From a checkpoint of a small mixture-of-experts model trained on Wikipedia: 8 layers.
Below are experts of layer 3 (counted from 0) of a mixture-of-experts language model. Rows are named router (the router's row for the expert), up (a neuron's input weights, with its number) and show model dimensions 96-127. Each number is 200 + 40 x the weight over its row's rms, rounded and kept within 0 to 999.
Before each expert's rows: "comes after" lists some tokens at least twice as common just before its tokens as in all text. This comes from a sample of Wikipedia text that the model never trained on. Tokens count by the router's weight.

# expert 30
comes after: " |", ".", ")", " |  |", " was", "=="
router,126,220,144,157,227,226,215,191,218,119,144,255,135,157,146,186,245,227,188,228,129,159,292,158,186,227,209,193,198,193,170,214
up0,129,285,153,258,238,203,197,256,191,120,173,199,222,213,223,248,203,245,126,244,199,260,183,176,169,218,237,189,146,197,187,197
up1,209,141,210,140,191,207,253,214,197,266,197,186,253,184,157,185,144,192,156,257,186,167,145,107,250,194,203,218,271,240,154,170
up2,228,186,157,143,218,180,246,241,196,209,226,185,120,185,172,203,177,191,203,234,214,130,314,178,135,191,174,190,120,200,181,203
up3,209,155,271,189,192,195,197,172,212,185,178,229,138,186,199,157,179,164,204,224,221,221,144,110,215,198,115,223,172,207,185,37
up4,239,104,178,211,132,173,187,149,174,231,172,178,157,171,218,159,210,221,255,271,174,241,213,199,221,242,170,177,236,212,218,139
up5,166,252,195,139,153,208,172,306,196,119,228,198,211,193,157,253,191,168,183,233,239,203,213,170,187,227,165,170,222,210,178,226
up6,199,138,189,153,201,191,254,209,204,276,157,195,161,229,124,123,236,167,177,177,177,217,241,152,224,146,215,213,193,181,162,163
up7,194,285,206,151,203,184,204,195,251,160,165,204,227,134,144,258,209,154,204,223,162,171,223,189,189,211,161,142,164,201,193,227
up8,204,206,177,148,240,169,182,344,217,189,157,258,193,197,200,228,263,207,114,155,231,158,147,179,146,201,237,223,187,174,203,58
up9,136,174,215,161,236,201,232,175,198,156,219,220,264,216,164,193,217,266,139,194,158,187,308,188,218,262,190,141,193,213,226,195
up10,213,247,191,209,288,200,237,161,192,186,196,176,132,246,271,228,179,196,205,141,195,145,182,154,179,237,228,248,264,182,175,221
up11,182,204,246,217,195,191,187,156,297,132,205,201,172,139,209,161,208,130,147,179,208,210,276,178,238,195,233,124,187,191,212,224
up12,206,243,175,210,252,198,232,195,154,182,149,208,225,177,215,190,196,143,143,176,135,250,181,296,188,235,161,155,222,175,205,181
up13,213,180,184,235,218,153,172,179,219,263,195,190,255,202,212,127,192,244,157,221,199,185,217,196,253,211,245,166,235,167,211,216
up14,247,168,233,157,218,206,248,248,180,153,202,198,179,188,189,186,209,180,205,205,214,206,161,186,173,247,195,167,225,201,220,221
up15,211,232,258,157,179,152,207,254,209,219,220,226,172,196,178,190,287,125,222,238,232,242,187,126,138,197,225,265,242,200,200,211
up16,270,207,201,253,170,172,189,196,249,226,206,219,218,152,239,231,212,139,219,325,238,244,214,208,108,217,154,268,178,146,208,201
up17,185,163,203,227,160,190,206,220,157,203,224,151,245,212,195,213,248,207,271,202,164,220,260,182,235,246,155,176,183,180,172,129
up18,115,181,216,120,274,198,243,158,212,244,222,194,251,251,193,182,192,202,196,231,187,209,244,190,225,199,161,161,251,190,146,131
up19,165,187,121,159,194,171,223,211,208,158,160,210,164,234,183,235,214,208,257,172,183,221,169,183,262,154,183,247,188,146,187,151
up20,150,204,189,94,215,175,146,154,165,191,161,203,210,163,157,230,181,138,144,231,196,202,261,232,141,225,250,181,156,141,195,139
up21,210,234,226,182,296,190,177,243,241,191,180,219,146,140,183,150,228,224,177,150,169,214,173,193,185,216,157,153,244,186,188,187
up22,223,241,200,224,174,177,256,222,214,213,197,167,197,192,209,195,163,152,175,231,124,203,118,188,157,217,204,189,323,219,197,209
up23,203,86,239,141,213,163,226,216,183,166,209,192,216,221,240,251,208,155,237,220,206,231,136,171,192,234,217,232,167,182,194,149

# expert 4
comes after: " | ", "0", "; ", "3", "4", "1"
router,252,231,226,185,182,166,249,224,182,178,195,203,137,169,206,194,253,219,175,186,172,186,189,149,200,232,260,180,251,173,161,140
up0,132,270,163,157,263,184,197,238,215,184,203,264,195,171,211,187,228,194,99,229,189,208,156,224,135,219,231,202,245,180,134,232
up1,198,221,184,86,198,194,222,201,181,229,212,231,184,98,226,200,257,165,248,217,174,83,164,189,221,215,172,252,249,211,170,139
up2,220,222,186,128,232,176,211,200,129,199,235,204,169,140,144,188,179,216,228,290,189,114,342,169,192,203,240,117,210,151,169,163
up3,156,199,159,151,194,223,152,194,212,104,189,210,198,124,216,217,169,161,151,262,139,95,169,179,206,171,164,153,234,186,205,124
up4,242,178,143,218,170,169,205,192,237,191,178,200,130,166,225,181,176,212,114,314,189,248,225,198,175,233,278,177,230,157,182,158
up5,207,173,179,144,224,159,174,269,259,202,159,223,187,179,164,186,258,152,217,241,205,161,157,248,200,232,222,160,329,111,160,191
up6,208,191,201,268,241,207,206,189,154,233,211,197,153,227,186,230,230,151,132,219,201,180,230,182,205,207,237,267,236,154,222,181
up7,193,231,225,233,189,207,184,215,176,161,210,196,248,118,203,196,296,218,212,202,243,168,153,137,225,217,277,140,247,191,166,181
up8,231,181,209,193,199,169,245,214,213,164,203,246,196,191,198,172,305,198,186,190,169,150,177,215,191,172,260,149,218,164,169,119
up9,161,168,212,235,210,142,205,185,160,144,246,202,266,163,186,187,194,264,125,160,150,177,239,140,198,213,131,224,158,190,264,201
up10,223,224,256,277,222,196,261,233,213,229,164,187,176,216,273,171,194,140,211,172,208,208,137,172,145,231,216,244,220,211,152,251
up11,206,183,200,213,213,193,179,188,214,150,199,196,141,157,260,209,113,203,185,168,228,232,205,239,230,165,192,208,163,166,231,179
up12,154,196,171,169,220,215,213,217,291,261,222,211,191,198,165,192,203,124,186,231,130,203,179,250,226,195,202,224,181,182,238,175
up13,147,167,193,210,202,142,221,185,230,168,245,225,236,214,133,188,140,223,225,223,161,183,242,231,223,259,232,186,302,181,165,253
up14,219,165,262,88,241,217,258,218,168,182,160,195,123,172,200,250,285,168,195,246,189,155,187,211,237,180,248,147,205,198,204,227
up15,230,212,235,179,185,179,225,203,253,221,218,210,138,186,111,214,159,183,165,175,179,263,200,128,169,167,230,210,192,205,169,247
up16,232,256,206,206,210,164,170,328,164,253,200,245,222,190,191,257,182,228,200,211,257,231,257,231,167,207,126,204,189,115,192,231
up17,259,223,150,195,197,185,173,236,245,237,193,164,225,159,193,223,175,211,187,267,126,232,191,201,191,222,146,154,200,162,161,139
up18,222,202,248,181,190,199,217,195,192,285,154,216,150,258,246,188,253,173,240,224,209,211,134,209,254,163,288,241,193,181,185,123
up19,127,189,110,205,209,170,211,190,227,163,176,193,156,229,202,251,109,187,196,188,206,183,189,261,171,212,202,161,213,205,177,154
up20,185,206,233,214,270,208,230,149,142,68,219,210,242,77,201,282,220,147,168,208,238,211,221,143,160,186,209,212,161,160,87,232
up21,179,196,164,88,204,201,214,200,189,186,204,247,207,223,219,251,185,260,190,127,75,180,173,208,234,273,200,189,230,215,228,176
up22,175,179,246,314,150,178,206,208,141,111,150,190,208,172,214,202,265,191,201,193,149,293,177,124,143,186,197,163,172,229,168,191
up23,153,178,254,141,241,164,245,219,289,215,163,216,180,232,282,251,257,176,198,227,176,224,241,253,170,241,175,227,234,176,196,170

# expert 13
comes after: "\n\n", ".", "2", "1", "==", "\n"
router,113,237,209,212,239,183,219,205,244,191,150,222,219,129,219,128,221,188,140,188,206,177,173,147,129,227,204,190,290,181,173,175
up0,183,234,219,225,250,168,227,214,214,182,204,202,192,186,333,192,189,244,139,238,169,185,153,194,178,270,243,196,211,190,238,191
up1,171,183,141,196,191,207,197,186,154,189,183,191,234,154,216,177,192,196,164,234,171,203,215,169,233,226,164,199,191,197,201,143
up2,220,188,206,195,179,143,197,272,198,161,208,217,198,152,120,201,229,197,199,270,194,108,249,225,222,215,177,198,222,152,213,193
up3,142,141,189,185,161,233,187,154,193,110,204,193,187,194,252,215,193,178,198,235,207,149,192,108,184,201,168,251,180,175,204,165
up4,172,175,148,296,178,181,211,162,200,187,173,195,220,177,271,135,214,206,146,258,106,234,251,222,240,238,222,198,226,215,163,190
up5,208,132,207,178,212,181,169,231,215,191,221,253,187,117,160,233,231,113,170,223,207,217,200,234,161,223,220,293,222,138,201,189
up6,195,167,166,147,146,150,255,193,227,136,181,208,175,230,190,120,177,161,243,200,198,165,158,137,164,242,158,189,214,198,172,199
up7,127,252,203,222,253,189,190,188,278,178,190,222,218,147,178,210,205,266,172,245,151,185,199,137,240,169,179,148,193,142,232,246
up8,206,200,153,214,261,188,246,239,218,177,241,213,192,186,228,225,234,240,133,224,220,217,173,227,127,175,167,205,167,114,176,135
up9,120,217,200,247,198,175,209,163,216,184,181,208,199,131,180,147,229,277,207,205,174,170,202,175,176,191,176,121,189,165,266,227
up10,227,193,211,234,181,224,215,225,241,248,189,196,186,143,211,233,240,169,243,187,197,241,186,190,143,242,260,192,193,259,133,204
up11,220,164,216,226,213,200,172,218,197,190,211,188,197,146,252,284,166,102,212,157,212,184,292,242,237,215,216,188,186,244,188,157
up12,201,214,281,186,207,210,232,241,203,234,167,235,191,225,288,215,228,236,220,176,173,206,196,150,173,240,218,252,203,133,157,244
up13,273,179,207,206,206,153,219,269,214,188,206,234,228,218,187,181,216,248,215,246,231,181,230,158,235,233,211,103,222,143,210,240
up14,198,185,202,171,187,181,237,193,199,257,256,188,141,216,120,180,196,178,186,246,211,219,211,162,177,137,310,260,243,152,212,240
up15,213,202,228,179,238,177,175,237,264,204,205,208,180,103,179,155,265,147,250,220,208,188,231,142,192,179,190,199,197,157,188,226
up16,206,228,230,298,210,160,211,230,209,190,180,240,229,182,219,262,162,93,201,287,234,160,252,239,142,196,187,217,181,140,150,206
up17,194,170,140,179,197,196,210,253,258,192,220,218,173,227,151,177,236,176,241,166,135,194,168,187,207,265,275,156,208,129,199,254
up18,218,244,229,207,228,190,219,148,202,135,170,208,217,237,198,220,188,170,248,193,214,150,188,165,215,187,190,224,232,180,152,190
up19,178,207,189,192,243,166,215,188,196,229,202,215,174,230,164,245,157,159,152,196,197,255,213,267,180,160,169,223,232,193,205,157
up20,141,266,197,109,233,186,212,188,255,179,172,274,177,218,273,125,160,146,177,214,211,215,196,258,185,209,178,129,178,132,146,210
up21,189,136,234,155,243,209,181,281,179,165,213,255,133,215,229,190,137,219,206,163,95,166,154,129,231,234,267,157,225,223,265,170
up22,192,164,278,153,230,177,188,201,258,206,168,252,225,201,259,208,183,98,256,238,184,164,180,192,134,228,214,203,257,192,203,190
up23,127,240,154,179,223,189,236,239,219,191,209,260,205,203,251,272,275,260,131,213,174,226,165,216,240,227,238,290,136,166,221,128

# expert 16
comes after: " ", "1", " in ", "2", "–", " of "
router,167,291,201,184,246,182,252,276,228,156,193,242,191,155,205,183,208,190,144,230,136,182,223,253,143,236,267,169,197,203,205,169
up371,174,195,206,175,172,218,213,286,249,211,170,189,153,218,222,287,219,199,256,151,199,144,151,225,180,162,358,165,159,199,168,229
up372,179,182,231,185,239,178,204,195,220,236,204,235,205,183,192,237,148,211,141,202,144,127,145,176,209,219,216,182,134,207,189,179
up373,112,174,205,250,225,204,213,221,230,154,196,229,194,180,186,218,159,203,297,178,294,226,215,156,223,139,138,207,167,191,231,143
up374,199,204,210,169,190,200,208,152,270,141,173,196,157,152,226,170,312,271,226,234,166,240,186,169,262,216,150,222,205,150,195,219
up375,212,269,155,173,172,184,240,305,213,156,219,251,176,204,279,120,172,159,228,210,119,172,203,230,191,183,213,245,121,188,218,201
up376,192,217,231,185,253,185,191,232,179,243,209,215,242,200,238,247,158,138,216,247,168,153,201,234,219,247,226,246,191,185,188,150
up377,153,151,241,237,170,196,223,176,213,246,155,194,226,184,152,227,188,187,143,190,219,144,294,250,194,214,181,228,149,210,218,197
up378,216,268,149,114,228,196,249,236,180,217,226,209,177,214,270,243,234,257,184,205,175,191,189,195,202,256,201,179,175,188,222,120
up379,148,244,182,267,175,240,209,205,170,229,216,226,244,174,196,113,246,213,138,190,185,230,265,187,173,174,252,168,252,211,233,206
up380,198,253,194,186,166,185,210,177,248,246,197,208,219,213,196,224,148,251,227,192,159,214,167,168,184,190,266,226,216,195,221,160
up381,187,170,228,270,221,151,212,175,285,194,244,225,237,143,222,217,288,148,180,314,223,255,221,213,219,225,167,235,192,185,185,184
up382,240,171,193,245,186,227,230,238,177,245,210,237,190,230,161,166,228,131,231,193,172,213,181,187,143,188,168,237,196,236,139,245
up383,211,202,185,165,184,201,234,183,217,207,260,195,202,222,233,218,178,235,173,198,144,215,187,236,204,244,226,220,208,190,147,149
up384,165,225,186,133,197,175,275,221,237,241,197,241,190,222,159,196,189,212,233,187,219,155,222,213,203,171,203,217,223,147,190,81
up385,170,134,154,216,220,226,230,233,170,189,195,218,220,185,194,232,274,231,134,201,213,142,258,170,157,172,202,196,178,192,161,164
up386,163,204,179,155,175,179,196,160,245,122,234,188,192,158,306,157,179,225,171,211,165,211,216,109,169,218,210,195,145,176,263,208
up387,107,232,185,208,241,197,242,193,246,170,177,152,193,220,191,210,190,166,201,232,208,189,194,115,201,205,210,176,183,217,215,205
up388,190,194,259,200,201,236,206,280,238,256,201,253,238,166,186,163,154,186,164,224,246,231,181,205,205,179,241,217,159,213,168,220
up389,168,222,147,183,218,159,239,153,159,177,182,221,144,204,191,180,222,178,189,126,169,204,260,160,259,237,253,192,173,195,208,248
up390,153,250,202,222,177,216,229,175,203,184,252,233,118,164,252,219,203,272,242,222,152,210,150,234,264,165,191,242,213,156,200,186
up391,236,139,185,250,178,190,230,270,109,212,202,214,213,166,219,198,205,268,169,134,175,116,271,228,175,236,220,108,202,196,212,216
up392,240,180,206,203,203,237,217,270,170,159,218,192,175,219,268,195,153,138,191,225,207,241,165,182,126,215,274,202,235,208,199,148
up393,131,238,206,257,210,184,198,214,106,195,210,208,188,171,128,169,185,222,152,211,147,200,320,190,209,191,225,233,168,214,241,190
up394,190,115,228,225,165,191,222,242,167,168,202,300,167,153,173,196,133,198,177,174,149,134,139,130,132,224,170,173,144,235,276,215

# expert 31
comes after: "\n", "| ", "\n\n", "|", "- ", "==="
router,165,250,265,198,265,139,227,268,208,156,172,204,138,198,200,164,213,208,137,205,159,186,201,150,211,208,252,201,237,172,181,210
up0,59,243,184,203,162,228,189,237,228,213,181,201,192,169,220,214,201,259,143,294,164,207,118,207,177,204,281,210,303,229,127,222
up1,142,112,152,178,210,228,187,171,170,221,282,198,214,176,268,144,233,140,256,241,169,186,166,153,192,260,146,215,222,235,171,175
up2,188,216,218,147,197,193,266,188,213,248,225,217,215,276,159,238,240,240,199,219,173,96,269,236,170,223,274,166,184,209,212,212
up3,199,156,224,180,173,148,226,188,246,188,210,274,175,197,190,260,272,210,165,268,187,188,163,192,168,246,236,157,228,153,86,159
up4,236,177,219,198,198,193,198,140,224,147,167,220,170,156,215,234,261,250,182,225,200,225,188,240,189,212,262,219,219,140,219,191
up5,195,252,173,199,310,185,141,278,152,162,209,259,145,122,308,297,247,178,103,171,248,162,223,151,165,251,124,147,216,175,119,240
up6,214,182,138,216,230,206,239,250,191,160,207,174,164,203,190,129,160,208,217,195,227,245,205,164,169,187,210,180,244,168,241,187
up7,241,240,230,194,215,168,263,242,265,124,164,236,245,193,106,208,200,217,276,238,181,165,161,172,257,163,193,122,160,210,202,173
up8,214,153,248,194,253,162,162,194,232,186,183,213,128,152,192,243,250,167,201,166,221,214,151,182,179,208,220,192,248,185,243,139
up9,224,205,177,217,257,169,151,202,194,158,179,201,220,162,153,186,170,278,162,147,91,168,281,242,155,252,178,206,223,172,260,232
up10,123,256,249,256,275,179,262,271,187,140,155,176,191,220,262,250,189,192,245,186,219,238,181,164,158,288,175,196,140,194,162,242
up11,258,136,244,252,214,193,190,204,265,228,217,190,139,206,290,200,155,183,152,135,209,128,184,169,252,205,252,252,164,187,271,216
up12,220,231,190,235,235,225,139,187,188,265,226,217,211,128,225,147,151,179,183,203,143,188,202,182,216,226,269,258,171,208,191,264
up13,166,186,157,195,320,141,187,272,220,223,210,203,166,201,227,151,193,221,197,303,188,203,176,182,244,194,242,139,243,113,234,274
up14,280,147,236,98,187,226,180,239,172,203,178,207,218,185,214,179,236,214,168,238,217,230,115,173,196,195,185,170,180,206,264,224
up15,192,235,243,144,167,191,177,198,237,176,183,195,185,169,139,144,249,214,174,228,212,208,142,164,189,206,272,198,227,189,168,220
up16,202,238,251,223,194,104,218,258,176,184,273,240,168,186,156,220,214,207,210,211,280,178,205,218,137,213,232,127,185,130,169,217
up17,188,273,204,192,122,209,201,218,166,222,150,197,193,165,210,185,186,224,168,280,122,125,290,185,191,236,155,155,132,239,235,193
up18,233,234,215,175,265,201,233,241,256,191,182,176,232,222,221,200,179,170,113,186,210,153,229,217,218,245,241,168,173,105,135,203
up19,208,220,138,124,238,176,216,210,214,203,181,236,194,253,181,258,215,225,120,206,193,249,148,236,180,161,200,211,201,167,192,147
up20,152,207,116,163,197,192,231,197,204,201,208,223,126,229,191,205,224,152,196,246,203,166,184,184,254,254,149,166,233,175,157,183
up21,142,207,166,138,263,197,195,211,214,172,115,225,177,150,238,181,184,243,187,157,132,177,197,184,216,302,190,257,218,188,106,171
up22,159,218,187,156,175,162,178,273,198,211,186,199,214,189,220,241,182,211,207,246,123,183,142,268,190,239,195,171,239,138,204,229
up23,195,155,198,170,254,176,217,172,190,238,212,222,247,240,232,238,201,277,252,262,195,209,183,209,175,241,149,236,182,212,189,102

# expert 26
comes after: ".", "\n", "°", "′", ",", "6"
router,194,201,216,251,218,167,208,201,157,174,168,204,162,176,181,187,149,194,191,159,128,184,207,217,178,268,222,202,218,228,131,228
up0,136,212,198,235,254,156,220,290,135,285,158,179,243,164,214,194,194,236,107,305,221,177,158,205,212,278,233,168,209,217,211,171
up1,154,238,207,190,225,227,211,210,199,217,190,192,184,148,203,215,181,197,212,209,208,192,133,167,262,208,194,195,220,202,237,145
up2,156,237,199,193,191,239,247,200,184,191,169,174,167,180,173,198,154,264,227,195,184,111,279,179,116,226,245,139,104,196,226,192
up3,212,199,211,148,205,243,220,178,234,144,230,183,168,137,190,185,213,174,144,244,195,169,165,181,221,256,153,196,168,225,220,87
up4,267,219,130,210,205,200,192,149,220,223,128,189,225,131,239,236,172,241,155,298,136,203,232,247,146,273,184,203,247,183,158,185
up5,175,192,208,181,210,199,165,242,201,190,190,239,203,104,201,293,221,215,240,192,153,169,184,120,147,221,214,113,195,152,224,155
up6,210,172,169,197,180,224,197,184,205,189,204,243,160,238,189,152,250,136,169,159,129,197,186,248,143,233,125,214,209,199,226,207
up7,197,275,202,170,159,175,239,188,234,168,259,209,173,198,218,202,211,256,194,210,129,160,165,256,219,240,141,247,215,237,277,235
up8,254,265,276,260,220,177,206,230,285,220,170,247,128,217,166,125,184,216,190,189,227,182,215,178,130,291,174,182,189,193,186,147
up9,183,168,169,244,165,213,213,227,204,149,216,219,236,217,150,217,202,200,227,164,196,144,214,181,200,264,239,174,195,186,239,231
up10,216,274,220,241,252,209,216,218,194,253,207,205,214,210,267,147,180,172,214,152,206,183,164,188,146,264,158,311,220,216,101,225
up11,238,193,201,140,223,155,238,207,191,222,193,194,225,211,212,248,158,199,226,167,230,156,225,217,250,160,149,228,112,220,252,157
up12,154,211,219,168,237,215,253,280,214,163,238,226,225,243,199,214,211,172,165,226,194,167,270,201,208,122,208,204,185,172,248,205
up13,191,207,197,219,188,158,179,202,247,227,232,254,199,212,217,160,203,253,175,245,175,133,206,259,232,181,237,146,247,159,227,235
up14,179,138,184,110,179,177,209,232,167,241,158,178,220,181,180,171,181,173,210,220,155,166,64,204,189,194,285,214,273,213,203,177
up15,163,224,279,193,174,222,200,269,218,272,197,191,172,178,175,147,259,221,182,221,237,212,185,171,156,249,281,217,188,193,169,172
up16,193,181,233,221,243,184,218,222,237,214,148,250,186,156,144,194,230,215,172,232,242,212,234,205,193,253,150,173,204,154,208,193
up17,215,215,184,113,150,137,224,227,267,220,260,203,236,197,175,213,217,158,209,276,211,211,202,211,218,212,169,215,132,164,255,123
up18,232,237,181,173,208,204,221,181,181,252,233,194,139,224,190,199,196,154,268,167,144,180,147,217,228,166,111,326,191,173,166,212
up19,186,214,133,200,209,171,197,194,196,194,178,257,170,261,197,253,157,203,156,157,163,194,234,178,235,174,173,176,178,208,162,172
up20,115,229,277,107,257,218,212,169,192,237,236,240,200,150,175,189,154,261,233,228,189,265,149,168,132,183,293,252,156,195,232,203
up21,217,242,213,173,246,190,209,196,211,216,157,224,188,143,262,171,189,190,172,199,153,180,123,184,226,285,225,159,177,235,189,203
up22,217,151,118,181,171,151,220,168,236,210,214,167,213,109,238,230,165,168,216,217,161,188,189,180,187,207,203,149,133,193,235,180
up23,132,132,224,149,231,184,290,220,198,160,251,209,265,290,245,250,249,182,211,236,195,215,188,201,217,215,220,248,246,208,257,135

# expert 28
comes after: "\n", "-", ")", ":", ";", "- C"
router,226,224,200,161,261,153,261,209,208,201,128,177,129,226,154,193,190,214,165,192,169,185,211,146,182,229,263,154,224,184,141,229
up0,117,293,187,218,299,138,196,214,182,167,195,176,170,215,289,285,203,173,179,234,184,168,189,194,167,257,271,163,217,217,174,136
up1,207,198,206,132,177,220,236,149,155,186,222,214,218,256,211,153,257,115,183,226,117,225,251,229,190,223,210,210,184,234,158,135
up2,179,225,200,171,164,183,234,143,213,205,236,215,165,156,210,299,202,260,156,298,218,150,203,143,144,96,143,179,232,149,150,187
up3,254,163,169,167,271,211,203,225,194,186,183,222,183,136,193,152,171,100,230,246,185,168,192,191,198,181,221,283,222,180,130,106
up4,233,219,136,204,187,174,207,212,211,182,156,236,202,147,189,163,229,171,160,279,137,186,219,184,218,278,178,101,204,162,194,130
up5,254,190,217,177,263,89,200,253,275,210,201,284,231,98,206,220,172,197,175,204,207,191,219,174,174,224,168,164,239,138,157,200
up6,199,102,211,194,254,196,233,259,187,113,264,199,158,210,235,179,207,147,211,115,211,194,232,186,176,225,255,210,145,191,242,167
up7,229,235,256,152,224,185,187,164,238,192,212,234,172,194,179,180,262,165,263,272,206,213,200,159,229,177,145,114,223,206,214,226
up8,159,194,195,239,262,173,209,236,232,205,216,218,157,197,221,254,244,174,158,194,240,170,162,182,138,207,219,175,228,153,101,154
up9,112,176,177,228,252,170,237,233,184,204,177,194,246,194,251,192,169,244,199,210,143,244,257,251,215,219,121,105,190,156,245,228
up10,243,278,245,234,224,187,215,191,189,199,202,172,172,204,227,184,181,184,183,158,191,151,124,123,143,283,307,145,213,169,148,238
up11,112,243,189,241,256,205,199,186,244,163,201,247,147,229,215,244,214,156,188,228,190,163,289,180,195,159,240,148,152,143,138,145
up12,171,177,248,243,205,228,189,216,294,169,238,230,160,174,171,162,191,165,208,205,172,211,261,233,209,146,213,219,187,252,191,253
up13,183,166,246,222,204,133,203,276,216,245,220,182,192,149,199,188,118,245,189,232,172,180,249,114,223,216,235,131,202,133,146,262
up14,215,183,322,129,223,207,248,198,202,205,245,242,236,211,129,227,248,172,137,220,211,167,111,236,210,194,283,233,209,204,193,233
up15,212,228,191,185,208,142,188,162,248,238,267,240,167,182,135,132,232,193,203,165,226,260,203,150,156,245,265,236,194,188,203,202
up16,192,240,259,262,213,130,176,213,192,209,140,269,190,144,206,214,203,161,159,219,239,195,196,191,194,217,243,224,163,162,112,179
up17,143,192,113,135,208,170,180,222,225,190,186,219,170,189,174,168,188,188,152,199,122,181,273,153,193,263,244,153,228,123,202,175
up18,207,222,195,190,240,185,223,191,183,258,134,164,197,272,227,169,201,160,205,159,225,228,207,218,172,248,195,196,277,216,151,171
up19,226,193,179,181,225,129,214,177,206,181,213,211,170,275,166,189,184,183,158,206,164,162,228,165,231,280,226,208,254,168,195,144
up20,207,270,212,200,176,216,186,210,206,204,206,228,207,144,160,199,228,146,186,271,252,150,199,133,203,173,218,141,184,143,125,190
up21,229,135,213,170,302,205,241,257,217,182,192,223,121,222,246,142,225,184,159,198,111,201,230,192,250,215,178,149,181,271,190,192
up22,229,187,168,249,231,188,184,218,219,228,82,219,220,131,186,267,203,230,198,201,129,95,204,227,247,201,246,154,248,154,198,208
up23,234,156,139,196,162,187,188,207,218,189,244,243,206,207,153,214,252,232,166,245,158,200,246,174,173,213,203,201,196,196,211,166

# expert 22
comes after: " | ", "1", "2", "–", " ", "."
router,174,223,226,222,225,122,234,220,248,212,148,204,181,182,235,210,197,211,221,194,125,152,211,176,189,210,274,226,192,183,163,198
up0,209,285,166,213,234,189,242,247,271,197,218,244,121,221,196,264,183,228,180,179,116,149,194,115,211,223,250,237,201,211,186,225
up1,179,219,217,191,230,158,247,253,171,133,183,260,218,165,194,190,212,192,200,219,191,160,253,226,179,271,233,212,247,198,176,89
up2,163,192,183,132,263,181,253,157,267,195,227,255,136,211,134,194,254,205,206,163,206,178,270,179,118,212,226,192,188,152,191,212
up3,174,203,189,204,228,194,242,188,213,117,204,242,207,161,158,211,196,176,157,222,50,102,249,165,213,245,253,198,202,202,234,108
up4,199,140,226,175,289,156,192,176,262,139,205,240,193,139,157,211,199,201,171,280,119,122,200,176,156,258,274,184,269,179,201,155
up5,140,205,192,147,241,126,209,237,215,123,157,268,203,158,182,214,255,196,121,226,181,167,217,168,203,256,207,168,252,127,135,165
up6,149,188,268,218,256,174,239,278,229,181,149,237,208,207,218,192,222,173,164,213,142,155,280,181,166,241,236,162,244,172,188,198
up7,177,210,245,158,258,143,230,205,231,197,216,278,197,166,182,186,215,228,166,265,159,116,203,203,180,247,209,191,241,150,196,195
up8,123,167,210,194,285,169,183,201,262,182,165,274,198,171,164,147,201,238,183,164,227,245,218,209,194,237,239,235,213,157,201,164
up9,150,201,231,166,286,174,174,213,243,178,146,267,180,156,194,191,224,204,193,184,136,166,271,196,168,213,217,184,215,171,253,209
up10,210,234,170,167,220,215,199,226,130,196,130,188,182,223,203,206,158,208,213,161,206,175,192,169,217,246,238,165,207,179,166,246
up11,229,249,256,244,255,156,214,234,205,236,190,252,178,197,226,234,172,137,209,195,233,199,196,192,198,212,238,206,168,197,92,209
up12,158,255,266,199,293,138,233,240,245,143,217,240,153,121,164,138,244,143,146,267,129,164,205,206,151,218,260,165,232,150,196,190
up13,200,225,254,199,248,149,224,286,250,180,264,218,162,187,198,221,169,210,202,241,171,185,211,105,175,262,213,139,247,142,174,209
up14,135,168,236,139,264,149,212,228,245,167,157,224,184,206,187,255,248,199,149,291,191,109,161,195,191,217,259,109,261,188,157,192
up15,168,244,187,180,253,154,181,255,219,162,177,247,169,140,181,179,201,247,119,210,157,227,239,153,199,211,221,179,221,96,170,176
up16,168,223,257,194,227,140,225,231,224,188,211,239,179,126,197,237,210,164,121,308,148,142,195,229,192,211,223,188,200,123,152,182
up17,212,234,183,202,247,123,226,240,200,195,189,258,226,173,213,151,206,185,162,246,219,208,223,142,176,236,194,217,206,115,158,193
up18,151,216,132,206,224,181,274,267,188,163,174,236,110,215,168,193,285,199,166,228,195,101,229,161,148,219,227,167,270,197,134,242
up19,175,227,169,190,268,107,224,198,255,168,160,294,134,187,235,171,220,174,160,214,137,158,234,186,210,233,207,226,240,150,157,168
up20,167,243,200,115,312,141,241,212,289,196,248,269,195,202,189,235,189,169,150,205,127,161,238,184,185,258,269,175,234,171,183,190
up21,165,211,237,187,278,166,221,181,188,174,200,239,187,148,252,179,198,196,159,241,128,176,217,127,213,234,203,187,222,176,126,186
up22,169,170,267,193,212,130,263,231,265,168,245,263,205,173,170,172,225,192,200,245,192,132,184,209,190,263,218,190,252,151,192,95
up23,150,198,213,202,273,105,228,220,227,158,187,272,160,158,215,176,265,207,149,254,149,184,223,166,148,269,270,189,232,159,163,147